Experts of a small language model.
Size: 9 layers, vocabulary 4641.
Below are experts of layer 6 (counted from 0) of a mixture-of-experts language model. Rows are named router (the router's row for the expert), down (a neuron's output weights, with its number) and show model dimensions 0-127. Each number is 128 + 24 x the weight over its row's rms, rounded and kept within 0 to 255. Numbers have three digits each.
After each expert's rows: a language model's description of what the expert responds to. This comes from a sample of Wikipedia text that the model never trained on.

# expert 25
router:118162144126088112146150084105147130150169130155107149181115141116146096049100134126134097127154128126128137122128127118125110118161124105129131136110121151135134133179137127094083111062130129139135161147098146136148155153200075110119125149183122104095139120088154134122125149127131103141122095109129132134127089148110117181164122100112113106127139112132147153129144137147088134117121
down0:069101132128087127085142082126128121150129127084128126126085145118127124092069154123113103122130130112144148106123140137109123116149130120156120166121102119088079146123159156159084133128138106115107113132143153108133139138114145192124106160140102116118148113149085120115146140184157115118113122120151136158123071106172122129111101107072147116121166106124131169146110141129106085115119
down1:090113117168085062102117122113096146179105124146152181125124126108132114096176146152150110126098127113128132121132138128118145145101122132065126142143101088114114140091129109125144164101080117153111154119114165113110080135134162125166147109110110126113113134120133137093142127088161094117106197143121132128141113135141118143119162108117141138086111130143111154154105170136130148092114
down2:113154079127147114135098125086120172177142163159143062116139096167152085146128123116148116116154112157111105141142132095165122169077087134137149158132090123093163159103141141112124101112136173108147111121119148125123157118144104132154154143139110112113144104161133128125110141142131141183133157140160091099119131096131123119120133107149120080115116131118127182117118148146111084121124
down3:107118133112113104121069114129133111056094127109140131133110104125147086113107085106130158127151131135116093169117126063158122160111105110118110115099113139143191122147128141135149160107111130103148160142103122135130134156117138107153129144135160113121105135162108086112142125088138204160129140125083116132110144157147143124146107115131153125102121138116082134105178121101131103160113
down4:136140160146145132146107162099138167156148141165129119107167172150185098136131159127104135157152078111132119130130111133140142135120115167118138116109137145153154133109125150094136093124076122126131105113094118102118089133122076097137150147137093114194123142143086094132140112120137130170123136149130090149110150131153175138130107101161175127122150140138168171083130149139136122103111
It responds to: Commas in running prose, including those joined to quotes or brackets, before and, but, which or a next list item.

# expert 18
router:144137117119110081107134109139148115145143165133141127189108176094110071080149168116120147127118134168093103158143166119102127139121173114119162138110136143148121097165144132129118095093121168116132134148102123128134147150150110153118147079129121097124128132095123167122077141105143136160148091115146101152105137133119156149145138092126145092140084116157138130133138090174106094128109
down0:145156111144112142178138151152103103134116113093135144158078109159126134131150110102106143112152173128145174135126110165111109150094169135069084171136134095107173178151110147095132116112153143131146150112128096166134154109100126095113115131116153141109144121101100102144102097154133137159132125099110104162148112117124155096146097115110101110134129111116146142130105124115161083175144
down1:111119086106103131174157156131148108137129071108132116119153136160170102170102128166105187121149157130145080131095133139102108138127088147122119128161134129131144127089120160119123094103121140098104148124108119115140148127174160129109118117139106161124113131088128079127146138121143124096087125119136091096096093140094154113140154106153137147164094155140109109146096122097129165171106
down2:122150101111124146133176159153092145135151131097125159122115104128112102129139129134106102150128129091135097145137107177152094121138156093172150161126128141141129152142083093099105144133127117161139117168119091101128113126133134095146153192138118127102144077109123112194166122118120154087148139150144151092129101162144084157140123112150130141134126109096123128130100175114084145115098
down3:118127123141143174132113109151125133083147074148160124155138131124101145097197149111139105146097147143099182120093100133118138146075124110138126142119157113135113114095093100121116139140160104180139162146118130123083142163146153114120138111126130140131142107096134160147156133101113141131102188106124159146145118129184111137133148108126095129117130134143189100149168120120112099153114
down4:133121092121120122104130116109117103121084102112124159109129134181151081075148104121109161136132116141133174128151101092112127201106098161145111176100137133161096172132105170121172156143091113168110127132127141110131106093084125147144104135111162129110154155114130145116141142133120119127135116152089109125149133071150131110154134131122164119151101142130149124112120088118152105162118
It responds to: Pieces of French, Spanish and Portuguese names and words, such as de, Le, La, é, Côte, Rio de Janeiro, San Pedro.

# expert 24
router:125131134136121087163076139091115121138148142103164122151148133158144116133066154155149109151157116137131141162121176121181085114148103106139102142103142143116111121108116094110127092080156124098114158166102153146093155103133149091099145121159102093142131105085165123133112103144124104140104089128148132121090083127119106165137130115122103105133143136118144097144155136151120110178126
down0:110145131120129114132143107060134103127152127123108151138120113185161149127140139125116130126093092100126090140093130138132147173178137186113102161123109143129154133160145103130160129112144133112163108128123136148121087140139106174138136095129168125179122124167117158139177106101157119136126137108142128154144150145131142147127135156084115087142131120149138115075129096180119176143155
down1:184133117110135152159138117127139112128148140151106141153155096130122135153132200079177106098142132125110096110160108114119152136126137158176126084146140110166137164159115081125116138133150110138189102126112113101154158144121112172069113104106139149108138142123115127149132122143119132110111130128120118171099105140135142136133161123197161127101164117104108099121126132124105112099110
down2:157120100113143088106078126095088131155171123068134121119151086052126152117118137152069143119091103132089177154123108127138170173133098135141107091138149116153125119170098095150103112117130101106139150156088130122131100142107138110116144170166141153150124140126113099119119120144079139114145125136128140132118114147136105136140132157124129158147112141160103126129140122136114156165126
down3:121123101125098152147133158140138102143119094170094093120139096161131052129107114117105110170106133128109184090130138077107134123117109140106105146143130116121110172080172119119109134127117168130084112153104157085141141137137106111114130169164146158141167118111142145140095110153142097162132145100133107147150115126133183095144123159158132112130123120115102096129114116110148110159145
down4:148092093075118125128101149148140136126115138129135133148157095146156153129081123121131092121151134120111148061096122116105116140138157149154138141171123138129109114172161151102132125117064126174093127115146116120118143129155148181118139124130116175124146139118112140159168083124144117148120155153142132143116132095180132124117120169128151160103097135094091130101145137136125064099141
It responds to: Table cell separators in election and sports tables, and consonant-cluster word starts such as reg-, Pr-, Tr-, Dr-.

# expert 12
router:098144100150141106155156129088118114099160132092162106150134102155139137097135150134132131126129089122147111159108135144119135130126155135129105114153088144140130090111107069094089135128132120132142153164113162158132155097145130121116147156141112093094089104136123117096113129133118100162124133080189123132074137111144139166108119118093109123102099110137129144117131203159106084141162
down7:126152127123112124162085113138130110118097154111148150141128131167143149086079156138119091107098162187167114113159168136116128056114131128105104097131134117162139093110111138115141136133149148143145124118083124138110098137136113096172160098146171144114067160141145142114121107164115134119100127135140124147101148082086123141142125095082116121156153144135108139123136126147166108135140
down8:138105129162098141143087134132098134129099146097113170111102136113160100160091109112137118123143141151164176097083148133126126165137120111084082105099133110170134167117128101181100089141141135146149093150116157128125134088109140166140081148170123162145129110138116149151128125130123151168125153149112153113112154116120096151140172109111110086129138134142120145088128150146112174108131
down9:126124141109087183142162083126133130157142140146129117149127114131128150124161076108130083148132133163134167207128097151119106088119120145098130153167148131139097110129107149099130132158133134113145098117172096132171170112132107156103161130116084105144130123143131100166149132128117115124111149120138154149140127116160083155136128112150134123118138151079132122137168164119168090160122
down10:129118144104144124104054152111140150155107162134126104126103105098167106105134121113105170139106157141105127142126128113133137131115151143075114145089164114156136111115134134078157137126109121099145137114120131108133141112138119054137100141083154174117132082156124123112111150115154130115151149114143112139113178130087093103124135121106161105169154155144128155083113146167122166121157
down11:086116132077110125185136102126135129158110145161081132111093108104132137135109110118136093133133170089152083085170150102135132113123127114114139152126144133117152105137105135144126136079164165142118144093134141137154158135131091117136110102121152128128098135102170110103155131152118157180121081178070107133100129101132121100089122148127147125165141163138140152153110140127142144093125
It responds to: Unit abbreviations and letters in codes within infobox data such as km², mm, lb, time-zone EET, postcode BT, ISO.

# expert 58
router:102110095127098106122145125104173105138141140088139153153120169123175095108093139141117149094129142155096144134090159143141141106105132146134138096152148146159114086145089116127109109103125156160151149159114170157107147103136116108139105103150102105094071107139138104137102115127133094151118108127171164106121123136168098135162153100108128103144106131157119094117155177138102095157109
down0:095131118151163145144141134162122126141141119090114097132118123115120119121129101113105149109093155156131134199101100134094154116170109147138123123161089143140167144122132128134119153108123081141094147110105162120125136153147136131127149152144085158136074102129134126108127128177148108174073096181113120123156134091125129114084107141131147150112148096147171132086114124082104114101125
down1:101128107132120157111141129082174154134139109116095153149124133112121148141137113136121109099099173152182111139102148134204131088115157162109134160127192127095108104124152132118121153091141080122138112121105103135123135147130092119169171129115107105090128166129103129166167128134145083158132128150094120113113124077122137146152122149114133120152108122132111128171147137103129093153139
down2:117112160127165102127095129118153157129146087139116089184135152127137141137125113093138094118120174146120137170107120159124132109125082158153123138144139078199133139136113122151128133140113114135173134151165122111142124174117129126177141178123135160157112124106124088143101171080097150106120126122115131121144115159134122114117169142151122116124112135129106196100121103112127111083135
down3:134100119097111091123116093124132102163134172142128155132156153148182129136121131170174118131097120139120107129121176130138107114129143114121098097066142097112087109147147096163118128170152116125142107155137119140103136111099166112128150110103133120138177117142145128159143104097144179166123139103152140124105129109131143115163171126111115199115131142112147089165107116122133084116106
down4:106105165133121122124111147171157138156118185113114110120146128086165136127116161149171137129130098138129145169115201134085145124164142104170109120124129141149149132096141131110140122131146106122084137114111158114206117155151101131131117130101157096099093110117130110124119095138153137106168145156110134136156087117110090129156122139117094135117156122148122126121184134170103117124146
It responds to: Symbols, digits and short connectors inside tables, statistics and references, such as /, &, ?, vs, decimal digits, of.

# expert 30
router:118124071123083101136142120133171129139141138124144106133132172168124093127117166138154149116124128158091112125090143128135134132166141124129118104104098155133132085173116091107079119101124113154174145141109136138120164110148105104130132132145096086122099139138119133125084099156126081153138136135162159129116112113131151162112142128099114075127093131121148100112145193147123134189108
down0:113091142154104143116096155154122180096139136116111141144152127090105155122156182134085105121133145150136090152111130113131118141063217127202137120128134152097117161131123125120127174111127153098120129143112184106114116126125092136138097123164136118116111093143162137152122130105127127129098111124136131091127090112163113096113138115169174140132141134127134114145127116117133121136112
down1:136135171158188153164154082137116170108148106131120149148143120193131121151099134107138088088111141135137142118111127135150177105089098116150131142090126105102126061137121125127133097131101142110133116127113098170132162142139163130075118135106141162133111123117148100128149122168149144136146140132122093100121084093099129095106139109096089155120118123092101158123114142125133136150143
down2:152106130129158131131106132109149142146098114130102199088144161107162140137128128117082133177118146105137137127089142093130108111139176163113135138085148094152148120136142152132098089122107148127123133117166137133130112119119132167131150139122117126146168151139092149119139143116132131154099102119107095127166082103105130111168126087133118136136120129079133101134117089171040122126110
down3:134137125133141117113128094135116089153159135094150158145151145153088100169123113133115119132143142160166159130116121141150138160115142170120129162113100123162121128095162150130116127171137096161121145108120125109116114092088144136170124156136134158135145138114172131105102131073131094092131157087148160110115130122214122101112114124127115122089143108135106088113123168137140162077151
down4:147124130121149171095174121118147101155144135116149159150135167150157151155179169109129116104143152101130091139169123145115141116112124110168143165091122124116108142159153109136180145150106122110141168112129178123129144101144113128153137144169112149150104181110135135112115081120130148116090116138094072149142104130101118132089119126119155140158130131115089147097114126132122081176124
It responds to: LaTeX markup and math symbols like braces, backslashes, sub- and superscripts, plus degree signs, Greek letters and chemical identifiers.

# expert 15
router:098152086136136130115114109101116143110145155111128143121149134127110057107147165088118105177124147120151138129079165121090146120145127137116110130100152122118118137139136155142083110091136137131120120177133137130095105125148130108133127131131113106120123119110138139138110154136152169145104108133154129110049103143121096177131094075120118083136118119162136106158152114121095059128092
down0:131131181132166136095106122116111164114135163125093180099077149128117148102101111101100139067139152088132108095120154137122141162118132111135153155186142120149164141085096165123141115146134147140115144135096142134132151123147150148101103136126111144142119131133111172123095096112115167129159167151131101102112102120140126086106088118091127124127115104123146157116140138101140074164118
down1:133105148117132118106095110120133123153138184109107123144151122136148106173106149145121164106125124148212121131098119105119113152136125176134130114149118128098165110121132150157170124136153112160148148131173126133101179098126160120137133126133169128162138170140142154128148110159136092141130108114166154140151149125163142153135130165118130101117120162146104120171085112176132096151077
down2:114141087086096157113140130201155126108103089135106126135111091132083141114154105143125148150147115097164101154124142172117112114114134106121123168104141105137128110137126144091080144095114122115121138104120141149143164132142185129112077097137079088124162124146157144145147109147119097124102175126109130118122128129130090105162119127116118108104130133090118128116122141082136074126163
down3:114103137133111080125092149161191144149151114146132115076143125130154120087103134105103124138155090107113084119092108177113116141116090148153139122167110140157109135157075122104103157161158134135110107118120121074126142160139100087106105119163126096088129146156097127145128127112127160138132108104152149118121105139141171158099156133127116117143111146123137110115112123119152090183110
down4:124166115084123124101107139111139133122131153086115120096117091120125156152130178064145105128137147119110137158170128089139158190121137139143128110114102144114101132139145124144099119138136069134125111106087158155161077130111122112123102130116179133143164123145133106111127173112142135111130124172136160149142101128150112087126162159119112150161149137112111136156105117158104131082173
It responds to: Direction and place-name words like North, South, east, United, City and Central, often in "United States" or "moved east".

# expert 45
router:117111091111089115113123128110186095125143141093132139146104153137170109107097145149141134101132153145100161134094147151142134094101129143135138090159153136149112096140104105136114109106136164151146139142107171152110141096143111093116110099154100105091069100136132114122093120124139110146108105131177173109118115132174098134160154104107131092159110133148115100114151174135106095161106
down0:154130122102184105118127142093102146095130104123167123114127137103165169088117150077144159134143150143131155116108135152123142148136155099135114126104131095137142145130138130128103104149167118142116162112140155098140107135152149175092112096131129107053141120115066126172074140082105113147140090174142130136122117081127132092122139130147084125129120120119126124158138118154154124151110
down1:139082117143163164141134126123113133085144120137156120161157118113108129136121165146137084126132160177141116148140137113131098144114152165158157142099139072129123083108121129174149148108156141107135114095115110167107136130106115147127143138118135144142092097122141142125124106178105082132074069146114097100116139147138105136162091152169122140133115129092118157123126070102159097125129
down2:122094133093079107128125130118156104122130152105115111144132118140154104127083113109127152128154121118149160116090089087143140143141093143140107091123145059084162111129156121130139143108114102125122147116115123074172089141110154159142094149125130157147112123128128086133160111115151112159133126169133142117112119084109195121106108156114135180103150133156138122129155169152125143154096
down3:122095124067109110129125135135136103120118122124090123101145158115125114127133183070144098078102154155082107120122117136132135121157144136140155131154131137143137155124156098147131118124130126112091172134135144129151177101136141156135165126109121170136092098127148110128126119119115108120127162136151177110131119156133133085138171110127136116078166119129138142121072096155127132140213
down4:165106130131138099130145137125127152117097132126098106079123163155099152108137156148103118115115101125148135088112168154123134086126116117129159121172148103142126123125153126125127138132148147108142085125117130141122144142100152123124157150152122139088129068150154158125154184118155086113128069107164103134138126124098124077090101141081193100124168119094165124136116119134129144163138
It responds to: Pipe separators and middle digits of numbers in wiki tables, mostly election vote counts, plus some dates and years.